config.yaml
d_expert: 128
moe_layers: [1, 2, 3, 4, 5, 6, 7, 8, 9, 10, 11, 12]
normalize_top_k: false
routed_scale: 2.0
balance_bias: true
router_cosine_scale: 20.0
init_std_router: 0.0225
norm_eps: 1e-05
lr: 0.00267
grad_clip: 2.0
batch_tokens: 32768
seq_len: 256
train_tokens: 369300000
steps: 11271
dataset: "wikipedia_en"
Below are experts of layer 8 (counted from 0) of a mixture-of-experts language model. Rows are named router (the router's row for the expert), up (a neuron's input weights, with its number) and show model dimensions 128-191. Each number is 50 + 12 x the weight over its row's rms, rounded and kept within 0 to 99.
Before each expert's rows: a language model's description of what the expert responds to. This comes from a sample of Wikipedia text that the model never trained on.

# expert 13
It responds to: Articles a, an, A, another and two before a noun, plus the word-internal piece d after a prefix, as in prod, dedication, condemn.
router:55 64 41 28 39 50 65 35 57 62 54 82 48 33 61 70 49 79 33 70 56 63 46 52 49 62 62 64 42 78 42 49 61 40 67 57 68 57 42 44 54 45 48 40 34 54 30 34 50 53 42 40 60 50 46 33 44 49 58 77 51 66 46 50
up0:39 36 28 48 51 54 43 58 55 29 45 67 43 42 51 47 46 57 53 40 45 56 57 42 54 55 79 60 50 60 32 50 51 42 71 41 69 59 43 60 61 44 44 30 31 55 79 70 63 45 37 45 49 55 25 47 38 48 64 63 62 69 67 58
up1:60 45 54 37 61 68 56 49 45 26 52 56 49 24 51 57 59 67 45 48 49 38 58 63 44 70 56 54 39 59 45 83 37 44 58 16 39 26 71 52 44 51 40 45 48 32 53 42 51 69 65 40 60 55 52 25 75 61 44 55 40 47 47 21
up2:44 63 60 36 25 47 56 51 61 50 34 60 37 35 30 49 48 37 44 68 80 53 58 71 56 62 37 61 45 70 26 60 49 60 61 67 40 20 55 34 46 40 66 49 52 34 53 47 64 31 46 49 48 54 41 60 31 39 61 46 50 38 68 38
up3:61 44 46 33 41 35 61 40 47 55 65 58 51 48 40 43 55 57 35 52 42 43 74 27 42 43 41 48 34 36 54 65 39 43 60 79 40 70 51 43 45 74 44 59 34 50 43 44 48 68 67 40 69 50 30 70 43 67 54 40 60 71 51 45
up4:44 54 40 54 53 40 41 49 57 43 56 21 37 42 61 25 49 35 53 54 62 36 41 35 53 39 29 45 55 64 42 70 50 51 59 53 64 39 71 58 75 30 45 82 69 79 40 57 81 45 42 63 63 56 41 34 55 37 47 62 46 42 49 37
up5:52 52 42 56 51 36 67 64 46 44 55 40 30 66 49 50 32 41 49 76 35 21 47 46 48 45 57 56 52 54 57 51 56 38 75 55 60 54 62 33 72 47 56 44 52 74 51 55 49 35 73 28 58 42 53 53 62 49 57 76 56 61 56 31
up6:34 49 74 54 75 35 31 68 54 48 69 58 62 76 42 54 41 37 55 56 48 34 52 66 17 36 46 39 67 72 57 53 33 50 55 67 59 49 39 54 48 57 32 73 60 50 73 55 31 61 50 43 38 57 49 64 81 48 69 50 50 53 42 56
up7:30 51 36 42 47 63 55 56 53 68 63 61 47 35 59 72 52 73 40 24 60 62 51 66 49 58 35 48 60 54 28 47 40 48 29 59 26 35 52 60 40 64 50 48 33 52 60 88 41 49 41 44 69 47 47 64 46 45 42 67 34 54 52 58
up8:53 57 31 45 64 74 38 49 40 37 38 57 61 44 61 34 50 50 43 48 63 70 60 60 62 50 35 44 40 17 58 53 56 64 56 64 58 42 58 26 60 40 69 40 46 48 51 73 52 55 58 43 52 58 60 55 56 31 71 44 58 30 55 47
up9:57 38 42 36 33 47 21 51 53 47 61 70 63 63 64 55 75 39 60 44 58 48 56 24 58 39 32 31 46 43 63 66 50 56 59 60 31 38 62 57 26 52 54 48 46 42 47 02 51 47 40 64 46 74 63 57 56 62 35 63 47 49 65 50
up10:54 57 66 44 38 44 63 55 57 46 49 57 58 39 63 41 44 42 45 46 44 54 55 50 53 64 62 37 39 58 47 48 40 25 56 71 32 63 49 56 63 64 67 38 44 65 59 48 63 68 36 42 45 47 43 42 52 66 59 40 65 50 61 75
up11:48 45 31 45 24 55 54 54 43 66 54 41 69 62 59 64 75 37 49 41 56 61 53 22 60 65 35 48 51 70 47 43 52 30 40 52 42 43 68 51 34 45 60 61 57 60 48 47 54 35 50 49 49 54 55 53 55 53 52 59 59 46 65 65
up12:48 44 38 41 45 50 36 53 54 46 43 56 28 38 51 66 58 37 22 47 72 50 55 41 48 41 33 47 55 19 68 58 46 49 71 43 45 39 30 57 61 39 36 41 39 64 75 46 74 69 55 46 41 46 34 79 72 56 58 53 44 53 53 66
up13:39 52 69 40 76 52 57 37 60 47 74 51 38 34 62 37 49 65 53 50 45 43 40 51 40 63 28 59 38 69 39 50 47 51 25 54 60 55 32 53 46 43 43 53 27 55 33 59 65 49 38 57 51 44 63 40 62 58 53 47 37 61 41 42
up14:57 49 45 48 31 39 53 48 46 75 45 35 51 30 58 59 65 43 57 47 58 63 54 67 50 53 62 52 63 61 56 37 89 28 64 63 27 55 47 40 56 50 36 58 49 38 57 56 58 49 47 67 53 64 38 54 31 63 69 56 65 43 54 80
up15:69 75 50 51 63 46 38 47 46 45 43 40 45 41 43 55 42 54 58 43 57 56 53 22 45 62 50 53 30 80 56 41 46 60 48 46 49 28 57 45 25 33 59 38 23 55 55 54 61 51 45 52 51 61 49 32 37 58 44 60 78 47 60 43
up16:61 36 59 56 52 59 48 56 53 40 48 56 35 16 41 57 53 44 43 52 71 35 39 49 56 46 47 39 44 54 46 44 54 94 47 76 41 39 45 54 53 53 50 40 53 67 51 32 43 55 50 36 55 53 31 39 57 50 63 53 32 45 50 39
up17:45 55 58 35 55 41 53 40 38 55 43 38 58 77 64 43 30 55 67 49 44 44 53 45 50 53 48 48 50 50 64 56 55 50 50 74 57 66 42 59 60 65 58 54 64 40 66 49 73 36 59 40 53 31 55 38 42 38 57 35 46 60 22 59
up18:66 67 52 56 47 45 54 49 56 44 43 47 68 41 65 75 42 68 60 57 52 58 59 59 53 50 49 72 51 52 68 59 68 55 60 37 43 29 52 40 44 46 57 43 41 53 34 60 57 24 54 37 52 53 41 54 26 53 58 47 49 23 30 48
up19:54 51 62 25 56 43 52 40 37 56 38 71 61 43 44 62 66 63 36 46 40 70 63 63 66 51 37 49 47 48 46 66 69 41 54 64 54 45 53 58 63 30 52 66 62 52 34 25 42 76 41 47 48 50 51 36 73 65 58 53 32 63 63 40
up20:58 10 61 53 43 64 48 45 49 53 50 38 49 55 57 50 50 45 68 38 71 46 48 54 24 44 49 42 58 53 57 54 48 53 53 46 43 48 49 42 50 51 48 65 49 39 60 49 60 44 34 48 51 62 47 48 54 50 48 37 45 64 62 37
up21:41 79 44 45 44 57 55 50 37 30 56 60 46 43 43 48 61 55 40 74 38 54 51 58 35 54 68 58 26 49 37 38 46 69 40 63 67 58 43 38 41 20 63 68 51 51 49 52 47 29 26 48 61 59 61 53 36 34 68 54 44 47 34 53
up22:57 53 43 51 33 61 65 47 63 45 45 40 37 48 54 36 57 61 55 63 49 67 48 58 46 38 22 43 36 37 46 22 51 55 75 59 83 75 63 49 34 39 41 11 46 61 37 56 41 36 43 47 57 50 61 64 53 70 30 48 30 54 46 65
up23:55 55 64 57 56 58 37 40 41 49 28 30 28 73 45 40 73 45 64 55 64 49 49 42 75 45 74 54 41 48 40 51 50 49 72 53 44 46 49 22 43 38 55 37 60 24 57 49 59 45 50 55 82 59 44 53 68 44 66 63 34 62 43 48
up24:48 63 53 65 48 56 48 42 39 66 71 29 32 35 21 56 70 45 44 44 35 63 57 44 60 58 65 58 51 41 51 60 55 48 49 45 44 35 51 35 48 29 47 37 39 68 53 34 43 59 40 55 36 74 52 33 60 54 56 66 65 42 41 39
up25:55 19 72 41 50 55 65 54 61 31 65 52 67 37 65 49 40 52 31 48 39 38 43 38 68 48 59 39 45 73 62 23 42 73 30 48 45 54 38 56 58 58 67 48 46 54 49 58 29 44 63 51 66 38 38 59 55 54 37 58 67 56 57 47
up26:30 54 53 42 41 41 54 35 64 32 52 47 46 63 47 53 57 82 58 72 51 44 47 69 29 48 29 50 33 40 31 41 69 45 61 68 60 51 53 43 55 80 61 30 57 36 46 65 47 39 41 46 52 53 43 50 49 42 61 52 63 58 41 65
up27:56 75 50 40 69 43 63 61 49 19 41 34 55 30 76 47 50 29 44 51 63 50 56 50 39 45 50 42 42 63 43 54 36 38 34 60 50 38 32 71 48 46 40 52 52 59 33 51 37 60 52 48 41 41 41 46 40 63 53 50 78 40 33 44
up28:62 47 45 48 54 50 58 61 50 43 47 65 45 26 47 45 77 59 39 55 52 47 33 36 58 41 48 64 35 47 51 56 47 52 33 57 58 73 51 47 54 50 64 54 30 66 46 33 60 61 44 56 30 52 56 26 45 38 38 48 60 53 55 54
up29:25 57 57 47 40 58 43 39 72 55 73 39 62 45 42 59 54 58 52 55 66 56 44 29 66 40 36 42 48 23 44 57 38 44 53 34 39 94 54 68 44 46 43 56 29 55 58 45 61 64 72 57 49 28 35 41 34 42 46 35 75 53 70 68
up30:48 63 55 36 35 57 56 31 56 58 44 66 54 70 47 59 59 60 50 53 58 63 32 37 64 59 52 34 15 52 34 57 52 34 70 39 34 52 62 29 65 42 37 56 57 56 67 54 75 61 45 57 47 75 66 46 76 46 69 19 51 65 49 56
up31:58 57 53 51 45 62 67 50 48 63 46 63 50 59 55 33 50 78 41 50 49 66 53 29 63 41 51 57 71 41 41 64 45 57 55 61 58 52 77 33 47 50 59 53 64 55 56 47 39 47 32 36 62 47 41 42 55 30 53 54 54 46 54 67
up32:64 53 53 53 32 68 61 50 59 79 56 61 46 61 68 29 55 57 63 61 53 38 53 46 49 47 47 46 61 50 62 64 48 58 57 49 43 44 44 57 58 62 38 38 40 44 61 33 57 69 54 46 55 37 07 46 49 37 64 69 44 65 42 76
up33:54 37 54 40 51 58 44 42 67 46 56 54 46 53 57 49 75 36 53 42 30 44 44 57 53 60 64 54 51 24 59 55 48 64 71 60 43 54 38 48 49 34 39 35 46 53 54 78 61 41 45 26 71 55 57 59 52 46 40 64 34 54 41 53
up34:35 43 65 61 45 44 51 42 46 48 56 45 69 62 42 54 38 63 35 40 39 83 62 77 61 50 48 65 37 39 56 51 51 63 56 52 39 57 13 56 62 30 34 66 47 47 55 41 46 53 42 50 76 27 53 39 49 44 62 60 52 42 52 52

# expert 10
It responds to: Prepositions by, of, with, for and against, plus capitalized name openers such as New, Great, Saint, as in "New York", "Date of birth".
router:53 60 49 36 30 31 66 37 63 56 35 57 63 51 64 53 61 74 32 57 26 40 23 45 50 54 53 57 48 40 57 50 37 54 41 56 68 61 54 74 41 42 65 36 49 52 40 48 57 53 66 62 53 56 35 43 54 47 55 41 37 47 61 37
up0:45 56 36 64 51 46 49 20 73 60 49 59 37 70 51 52 63 43 54 66 30 31 28 33 53 54 47 43 55 53 54 39 59 48 55 60 34 45 63 60 53 52 48 53 23 32 51 43 46 32 41 88 45 57 57 66 62 30 39 47 57 64 40 42
up1:57 49 30 43 28 30 52 55 41 58 37 50 61 50 44 38 43 44 27 44 50 43 69 50 29 42 37 56 26 65 79 47 43 54 55 68 66 46 42 48 29 49 58 54 50 43 36 48 50 36 33 35 57 70 50 61 60 58 30 69 50 46 41 56
up2:44 58 53 38 61 51 51 57 56 56 53 50 27 43 64 27 60 38 32 39 27 44 37 61 74 57 76 70 33 52 38 31 44 70 53 60 37 58 61 57 42 65 42 53 54 42 39 52 63 46 34 56 54 59 43 61 51 42 40 42 37 35 52 63
up3:45 48 70 50 56 49 56 32 32 48 39 55 24 38 40 30 50 47 39 41 75 59 42 37 36 41 55 53 54 46 51 62 38 36 54 64 38 67 59 34 29 51 62 45 63 32 43 35 32 51 69 24 59 49 51 31 38 64 43 51 60 47 55 43
up4:62 60 61 51 31 51 37 49 57 47 28 48 58 51 69 66 60 44 63 46 52 35 67 62 39 56 54 37 51 48 43 43 47 54 48 55 58 48 92 50 51 47 69 40 51 55 30 61 69 41 46 39 53 68 55 43 44 36 64 58 47 53 40 64
up5:38 43 58 55 51 39 64 39 51 34 51 49 60 51 30 31 58 65 46 57 51 40 51 43 42 44 66 58 46 54 60 52 38 38 57 54 64 57 74 43 55 55 34 53 54 56 65 39 62 58 44 50 37 45 24 49 47 68 48 56 61 38 57 35
up6:39 60 34 46 38 51 53 51 51 25 48 75 75 34 46 43 42 80 73 55 60 41 36 53 40 41 59 63 59 62 64 63 60 51 44 48 41 51 44 47 36 55 50 46 60 67 42 54 56 52 62 45 27 38 43 29 26 52 48 48 33 62 55 53
up7:55 56 38 34 54 53 39 67 37 43 44 17 47 43 54 44 73 49 59 75 54 51 65 41 89 49 47 43 55 47 36 58 49 45 53 59 57 64 65 61 50 52 32 49 55 47 42 56 39 54 40 54 53 36 57 76 46 46 46 55 54 49 30 43
up8:54 45 60 54 40 46 44 62 29 47 44 53 64 45 53 61 49 60 51 58 61 68 50 49 61 44 43 64 47 32 58 64 50 45 46 63 47 49 60 61 36 45 42 32 34 49 65 44 52 49 47 44 62 52 64 62 50 62 45 60 57 50 61 42
up9:44 55 49 52 60 52 73 52 49 64 72 58 45 57 37 54 45 54 40 52 40 36 51 25 55 85 49 60 48 39 49 52 33 42 39 55 65 56 51 69 43 61 46 63 29 32 33 38 34 43 55 43 37 56 30 41 39 65 50 50 48 67 55 32
up10:41 47 55 29 49 47 65 41 48 75 66 44 49 65 32 46 52 56 69 60 46 25 61 63 58 45 69 46 48 68 23 61 42 41 57 46 59 75 59 66 51 52 64 60 52 47 38 59 63 32 49 59 54 71 56 39 41 38 45 48 57 43 47 32
up11:75 40 60 40 46 58 41 74 50 52 52 55 61 65 71 55 30 35 50 50 43 47 54 63 31 67 41 45 46 70 45 41 42 64 40 59 65 56 33 53 43 53 51 36 61 58 82 29 58 56 77 40 43 35 76 57 41 47 50 53 38 40 48 58
up12:43 43 53 61 31 38 64 59 35 52 39 38 48 42 51 38 49 42 59 26 51 62 25 45 56 56 58 63 56 30 73 36 48 37 43 20 37 44 23 45 33 64 55 70 51 48 30 52 44 54 66 51 47 49 57 39 59 47 53 49 43 56 57 48
up13:48 55 43 55 56 64 61 46 67 81 45 45 32 57 69 66 56 57 45 48 45 42 55 37 60 47 43 59 24 39 56 51 47 74 55 42 52 69 52 43 73 58 73 41 31 69 71 51 45 51 32 48 38 46 59 63 44 70 46 37 52 65 47 41
up14:56 68 46 46 44 59 64 30 69 62 47 55 51 48 50 59 59 71 56 24 50 42 37 55 40 30 55 47 65 51 44 50 50 45 45 46 44 69 62 51 62 75 62 58 53 44 64 63 51 41 50 64 65 61 81 68 47 47 64 36 50 46 41 31
up15:47 57 52 62 55 63 61 26 50 58 66 47 49 66 57 35 71 51 45 54 27 41 40 55 59 56 63 45 45 36 77 59 41 52 35 43 45 49 47 65 47 46 58 59 41 46 62 40 57 50 42 52 36 64 25 65 57 49 42 42 74 51 45 34
up16:40 82 66 36 44 48 30 51 41 36 48 65 47 33 65 55 60 60 62 68 50 44 55 59 67 27 57 27 48 47 44 74 42 61 32 79 70 45 55 64 58 38 54 50 31 82 38 67 65 63 45 39 50 30 48 43 64 65 42 50 54 57 47 53
up17:53 52 40 43 43 32 40 29 57 45 38 53 62 28 50 59 70 75 59 37 42 24 46 44 61 53 47 41 56 59 51 48 56 81 54 19 45 44 81 46 46 51 26 34 50 49 36 40 54 52 52 43 40 63 58 47 40 61 46 57 60 46 48 76
up18:76 53 78 41 43 48 63 70 58 44 36 50 35 12 47 25 64 60 52 60 32 50 58 40 57 36 51 42 56 57 40 37 49 70 44 45 44 52 60 58 61 29 51 39 39 41 50 60 58 36 55 58 39 40 59 50 45 47 44 56 19 36 66 49
up19:47 82 82 59 69 66 53 63 49 51 34 44 54 53 68 56 49 66 45 56 59 34 42 61 63 75 34 41 43 53 54 69 37 57 60 44 45 57 51 29 30 60 68 36 53 20 43 48 40 45 51 52 62 53 39 54 51 69 38 52 44 56 67 36
up20:75 35 48 43 50 46 49 76 56 44 54 59 59 41 46 39 52 25 53 43 46 42 53 58 48 59 61 39 55 61 69 43 51 53 63 70 39 64 63 61 48 39 57 38 45 53 56 63 43 50 65 41 46 56 63 50 30 41 58 48 59 40 40 63
up21:47 56 51 46 35 49 53 34 55 59 50 43 45 41 58 42 62 49 32 39 45 49 47 73 44 32 54 48 45 39 64 47 41 54 70 61 58 57 47 74 84 51 47 55 42 52 42 60 34 72 70 31 61 49 22 54 51 71 55 62 50 42 52 55
up22:49 46 66 36 67 36 52 29 62 46 45 47 54 45 55 39 51 40 50 52 58 42 36 60 46 44 59 50 41 41 56 41 52 72 62 57 54 68 34 54 33 31 58 57 69 57 48 66 33 44 47 59 45 44 36 31 49 53 40 23 54 51 53 55
up23:41 70 67 65 47 51 44 43 35 46 42 48 62 60 45 73 41 51 53 40 54 51 47 60 42 59 65 42 53 40 54 45 50 56 73 34 51 30 76 53 45 53 57 41 47 71 55 28 49 30 33 41 55 51 71 29 61 46 29 43 15 66 55 57
up24:60 47 49 53 51 62 68 51 58 59 68 41 34 57 66 52 39 66 53 54 44 44 37 65 38 59 43 39 51 58 61 43 36 28 44 47 50 65 89 60 58 50 58 61 60 56 66 52 66 44 64 57 65 46 58 41 71 61 49 33 58 57 49 62
up25:26 61 41 32 60 34 46 43 37 47 51 68 55 61 63 51 67 60 43 57 65 53 42 60 36 35 29 52 50 46 46 46 60 32 26 60 75 69 55 39 48 76 57 52 41 50 33 52 63 42 33 43 45 63 41 51 66 41 47 47 33 54 28 40
up26:42 63 58 39 45 46 44 38 39 46 35 25 28 53 63 60 48 69 66 55 58 43 33 72 48 57 48 38 39 27 73 46 60 56 51 41 40 35 47 56 36 48 63 79 60 63 52 71 42 46 54 51 40 40 71 53 53 65 52 45 44 47 48 47
up27:83 55 40 56 20 56 54 79 74 59 67 54 49 23 53 67 45 60 50 38 31 49 36 57 55 43 36 58 59 60 72 56 60 62 55 34 62 66 34 69 32 63 74 61 54 44 57 37 47 52 45 59 30 51 44 46 53 65 76 40 40 54 49 42
up28:52 49 47 45 34 33 59 57 34 52 41 68 53 64 63 47 18 58 51 62 53 57 66 53 56 36 50 66 59 54 54 43 71 47 43 47 70 59 64 40 67 38 74 53 52 50 33 58 31 44 64 56 52 33 38 47 62 33 53 34 37 47 43 24
up29:47 55 43 36 40 66 52 49 46 65 70 62 46 35 59 44 63 61 74 44 42 30 51 56 34 64 59 20 34 78 55 36 70 39 47 40 64 48 54 42 38 36 60 37 82 39 29 57 30 51 53 55 40 48 48 43 51 53 52 47 54 73 36 39
up30:35 66 49 48 44 49 55 40 44 62 43 55 52 50 31 78 38 49 61 38 40 74 54 61 54 61 44 48 58 56 47 40 50 57 65 56 27 73 35 46 61 51 49 43 42 38 27 48 74 34 66 41 56 53 26 60 53 46 55 51 55 76 45 68
up31:29 42 47 42 38 39 60 44 80 38 43 27 34 26 48 45 46 47 37 70 38 60 48 35 48 46 43 45 48 60 63 54 47 30 54 54 57 66 65 42 50 50 54 56 44 51 39 42 58 62 53 51 48 38 58 64 55 42 53 55 28 53 57 61
up32:36 38 41 50 65 31 43 37 44 39 52 58 38 60 39 61 45 64 47 47 24 22 25 64 47 45 50 58 71 38 46 64 37 61 46 32 68 44 51 37 64 39 35 23 62 59 49 39 42 51 47 52 52 54 38 53 63 65 50 41 52 39 48 54
up33:37 48 35 29 54 31 48 49 30 64 50 53 52 44 48 37 38 65 67 40 50 31 48 65 39 66 54 60 61 45 67 50 56 59 22 51 50 55 48 71 65 39 41 66 61 70 64 57 53 44 58 74 52 68 58 58 53 50 51 52 39 42 63 41
up34:78 59 45 67 68 34 55 30 58 39 46 36 45 37 43 56 73 42 42 46 56 33 41 67 53 48 46 47 70 56 51 51 60 44 44 44 56 59 60 68 43 59 35 69 54 69 36 39 45 52 43 53 44 46 41 30 32 68 49 68 67 45 39 62

# expert 5
It responds to: Mid-word consonant pieces, chiefly b, in names and foreign words, such as Stras-b-ourg, Ro-b-son, Car-ib-bean, plus capital B, G, Col.
router:54 53 42 46 69 57 52 55 46 34 54 46 43 44 66 31 48 48 63 55 53 54 53 27 48 45 55 52 69 57 63 53 62 33 73 48 47 52 18 45 28 33 48 56 38 70 54 65 53 46 65 48 64 38 43 39 78 57 71 64 37 59 70 60
up0:43 45 31 56 46 60 61 34 62 45 51 33 48 59 43 60 58 66 49 55 57 46 64 73 48 31 36 65 62 73 67 56 65 60 50 34 37 25 45 46 61 37 56 38 67 47 51 61 37 39 72 42 54 48 53 52 47 52 59 46 42 54 61 41
up1:59 58 50 60 39 56 58 45 37 54 70 49 33 56 78 37 59 43 60 50 38 42 32 37 40 42 53 80 63 48 53 40 31 55 52 69 51 41 49 34 64 49 46 65 39 51 61 50 67 75 51 45 62 55 38 47 53 33 50 53 34 38 55 59
up2:38 46 47 60 64 57 61 29 67 33 44 17 42 53 72 58 44 65 34 48 64 35 45 57 48 41 51 27 57 47 55 36 53 42 62 36 50 45 51 59 54 45 62 53 53 53 49 58 50 63 38 38 75 59 57 45 60 49 40 50 43 69 55 65
up3:56 63 45 40 50 64 68 51 32 55 47 54 61 36 49 23 43 38 66 56 59 51 38 46 52 61 63 65 38 41 72 37 54 34 61 45 74 62 43 55 44 45 41 34 38 38 41 47 40 44 68 53 67 59 64 43 56 73 55 71 50 52 49 29
up4:39 73 65 44 59 56 67 72 52 46 60 60 36 49 75 39 29 42 40 59 34 48 54 43 47 58 35 62 62 65 52 61 72 49 57 46 52 47 64 53 63 69 46 31 61 30 47 52 43 48 40 38 50 68 66 48 50 41 49 57 51 67 37 75
up5:47 58 48 60 31 53 34 54 46 27 58 45 25 61 52 57 52 49 44 52 43 53 50 60 60 41 46 44 43 58 43 61 68 61 50 56 71 59 59 37 43 58 25 44 48 47 51 48 50 31 58 36 58 58 47 63 31 49 57 48 54 57 40 64
up6:43 50 51 56 46 51 60 26 39 51 70 48 83 49 84 44 73 56 46 37 46 61 33 60 38 46 44 48 57 35 66 75 65 46 67 30 54 29 55 41 46 61 49 54 55 34 59 55 55 36 74 36 48 45 32 76 53 35 52 41 63 42 64 56
up7:32 55 55 66 56 46 43 62 60 48 71 52 45 42 60 43 45 35 60 56 56 50 55 55 65 53 50 53 56 50 55 61 86 33 48 50 50 70 42 50 39 41 54 72 31 53 49 57 23 34 61 36 44 50 66 45 55 58 44 59 48 47 48 45
up8:38 60 53 38 47 49 49 48 24 21 54 69 36 61 62 65 47 77 55 40 63 56 47 49 51 37 32 64 63 42 58 35 60 38 55 71 48 65 31 68 30 45 40 49 49 47 48 55 45 65 42 60 59 43 53 40 58 65 46 66 38 45 62 45
up9:52 43 51 39 66 35 58 43 65 44 65 54 66 40 57 23 52 49 33 47 36 40 56 44 54 45 53 54 39 52 64 51 73 74 68 43 33 56 40 62 71 56 59 44 47 59 30 32 19 39 56 44 51 40 48 59 44 58 78 34 52 54 50 53
up10:53 53 35 44 71 65 43 58 53 46 55 57 62 48 50 51 28 44 35 48 74 45 41 44 60 55 50 45 47 65 32 59 48 53 64 49 37 33 57 28 35 44 64 46 56 57 47 49 36 49 54 64 46 23 64 53 51 30 52 44 44 45 64 43
up11:57 55 46 58 70 50 61 34 45 23 45 57 31 38 64 57 71 61 45 57 59 78 41 61 56 34 45 75 40 41 55 60 39 42 46 62 54 65 70 58 52 60 30 57 58 38 51 52 42 62 45 39 76 42 53 58 67 52 60 80 45 58 49 55
up12:61 83 41 70 62 28 50 36 43 55 55 51 58 61 66 39 43 44 68 64 65 57 48 43 38 45 60 50 54 62 57 46 48 49 72 26 28 26 52 53 48 49 57 49 47 56 57 55 46 48 48 48 36 63 53 48 62 38 70 27 34 61 59 67
up13:38 70 43 89 27 30 50 56 43 46 40 53 20 43 67 28 53 51 59 32 49 52 52 84 46 54 52 53 48 54 57 50 56 33 59 35 42 41 41 53 40 41 42 28 57 44 60 45 28 44 48 53 32 59 58 35 49 44 57 49 49 55 65 42
up14:49 73 51 41 46 55 39 40 61 17 46 57 41 59 56 36 34 78 47 51 58 49 50 75 68 67 63 57 43 44 56 66 52 51 49 29 41 49 53 46 31 13 70 50 32 54 55 56 38 51 41 50 60 62 50 35 48 37 62 54 48 46 26 51
up15:44 17 50 19 61 60 61 46 47 53 56 55 62 31 67 39 49 25 59 66 66 49 59 39 42 32 22 53 69 47 41 62 65 56 38 44 37 49 58 41 48 46 46 53 41 54 40 37 68 36 63 69 50 56 40 25 46 65 61 40 40 59 41 57
up16:65 37 53 34 52 54 56 51 30 45 48 60 42 48 46 54 38 56 78 51 46 58 44 42 37 50 66 54 49 64 51 40 58 47 51 74 57 66 52 64 41 56 46 44 37 44 61 39 57 53 42 51 55 36 49 62 70 45 48 58 57 33 57 71
up17:60 52 30 46 40 68 59 80 53 59 66 58 43 43 37 42 61 41 40 47 37 55 46 33 50 45 45 71 67 47 59 52 54 32 43 49 44 52 31 46 48 58 62 40 57 60 67 53 44 51 74 57 54 56 58 38 48 57 63 46 70 67 48 50
up18:37 36 59 50 50 40 52 51 66 53 69 32 53 50 50 54 53 66 49 58 49 54 24 39 45 67 58 41 79 45 61 65 47 37 54 46 49 53 40 42 33 40 36 71 64 36 46 52 51 72 47 64 61 26 52 53 60 31 64 37 54 39 69 54
up19:55 40 38 39 67 56 57 38 26 40 42 41 44 63 55 69 31 45 41 45 47 36 54 49 40 49 63 57 74 68 42 72 60 46 43 58 52 44 57 75 74 51 42 55 52 28 48 66 54 75 61 43 71 56 44 37 55 57 49 64 59 45 38 69
up20:41 74 69 62 42 55 46 38 41 43 45 37 49 38 35 74 35 69 28 42 72 36 54 31 36 41 50 52 56 56 48 64 55 53 62 55 53 46 60 67 76 47 53 56 31 37 57 50 56 58 78 67 47 45 45 59 46 37 40 16 45 54 50 62
up21:30 55 33 48 69 46 55 44 51 35 38 57 60 34 44 18 52 23 25 29 55 60 54 50 51 48 43 52 65 59 38 60 52 67 61 41 54 32 71 58 61 17 79 54 41 54 56 47 69 43 38 26 55 44 34 45 51 66 57 45 42 61 65 56
up22:60 69 58 63 67 39 61 58 42 59 41 50 49 54 59 77 60 41 55 48 45 53 57 52 45 20 33 28 42 75 60 28 69 46 57 40 77 45 50 35 45 32 62 65 58 51 59 36 68 48 59 46 71 28 53 32 52 55 53 33 26 42 60 34
up23:55 37 51 58 44 49 66 57 65 40 42 42 42 39 63 31 57 51 71 76 32 62 44 47 67 37 58 29 65 73 45 24 44 55 54 54 35 62 46 45 46 47 51 60 32 78 33 56 54 58 52 52 57 47 59 61 54 48 38 53 46 65 95 67
up24:67 25 57 59 44 38 39 62 59 44 56 65 51 69 42 44 34 44 24 46 41 44 59 60 46 42 49 36 67 67 68 55 32 40 40 31 52 55 40 67 48 43 38 61 45 51 57 48 43 38 55 45 44 37 35 32 71 44 64 54 37 35 70 48
up25:37 49 30 54 55 33 55 36 40 52 62 69 54 50 65 45 58 60 66 35 56 63 47 59 63 52 67 43 43 66 47 63 64 52 50 75 68 38 21 50 55 62 27 51 50 65 44 53 45 47 48 65 69 52 65 62 60 47 40 50 76 30 21 65
up26:51 48 49 29 49 45 35 65 59 44 73 51 69 53 43 38 37 58 63 58 30 49 64 28 38 54 64 35 52 43 42 57 53 38 66 67 44 74 35 51 50 72 52 58 54 38 59 54 49 60 34 45 52 59 56 57 52 52 53 49 70 56 40 30
up27:56 55 50 28 73 39 50 38 37 23 61 51 60 64 42 64 49 44 52 44 20 47 43 50 64 40 75 48 46 43 56 53 48 65 47 51 53 38 48 40 29 35 43 47 43 54 47 42 32 48 39 44 42 55 46 53 59 50 63 56 50 41 50 41
up28:40 40 41 37 64 53 55 65 41 62 40 44 41 68 44 52 62 49 43 45 41 47 66 57 43 39 68 55 58 35 67 60 52 53 59 65 73 51 24 57 47 54 59 49 45 44 54 47 61 74 49 35 56 44 69 39 29 72 46 42 51 60 40 55
up29:65 30 23 35 77 71 45 23 63 56 30 58 22 37 31 36 56 51 54 50 50 44 53 50 55 60 66 56 69 47 68 38 72 63 53 57 49 49 62 42 70 40 52 56 42 58 53 56 50 62 46 20 53 54 35 39 41 57 41 54 67 54 53 55
up30:43 50 40 40 59 46 70 51 47 43 42 57 64 43 76 47 50 68 50 57 41 30 35 56 26 57 50 60 48 71 53 52 56 40 44 48 56 59 15 50 52 54 44 44 44 50 43 66 49 60 55 44 71 63 50 70 59 50 43 37 64 42 63 60
up31:19 50 30 43 57 50 53 59 71 33 49 38 51 43 65 54 50 55 51 54 71 55 66 40 48 40 36 44 69 26 81 49 54 42 46 33 52 45 30 53 73 49 46 50 65 61 38 60 39 51 62 67 40 31 54 38 45 62 71 58 34 43 47 39
up32:54 64 48 49 50 40 44 36 34 22 39 52 45 34 50 31 49 50 59 75 49 45 37 28 54 43 65 48 61 45 35 39 58 42 42 46 62 74 56 40 41 31 50 62 37 44 55 57 70 25 69 64 70 51 60 36 59 50 72 51 40 66 38 49
up33:55 59 39 37 29 34 70 43 61 30 52 53 60 40 30 57 54 45 66 51 45 54 74 63 61 34 23 67 41 71 64 56 59 55 51 48 49 39 32 46 61 50 45 44 61 52 59 66 42 55 37 70 31 51 49 64 41 53 66 53 33 69 54 52
up34:53 49 51 56 30 79 38 47 38 65 42 56 48 56 56 41 43 55 51 57 68 52 45 54 55 52 58 35 40 46 47 63 40 51 40 51 24 68 44 37 49 45 40 48 40 71 37 46 47 57 53 53 45 58 31 44 53 49 52 44 49 73 64 62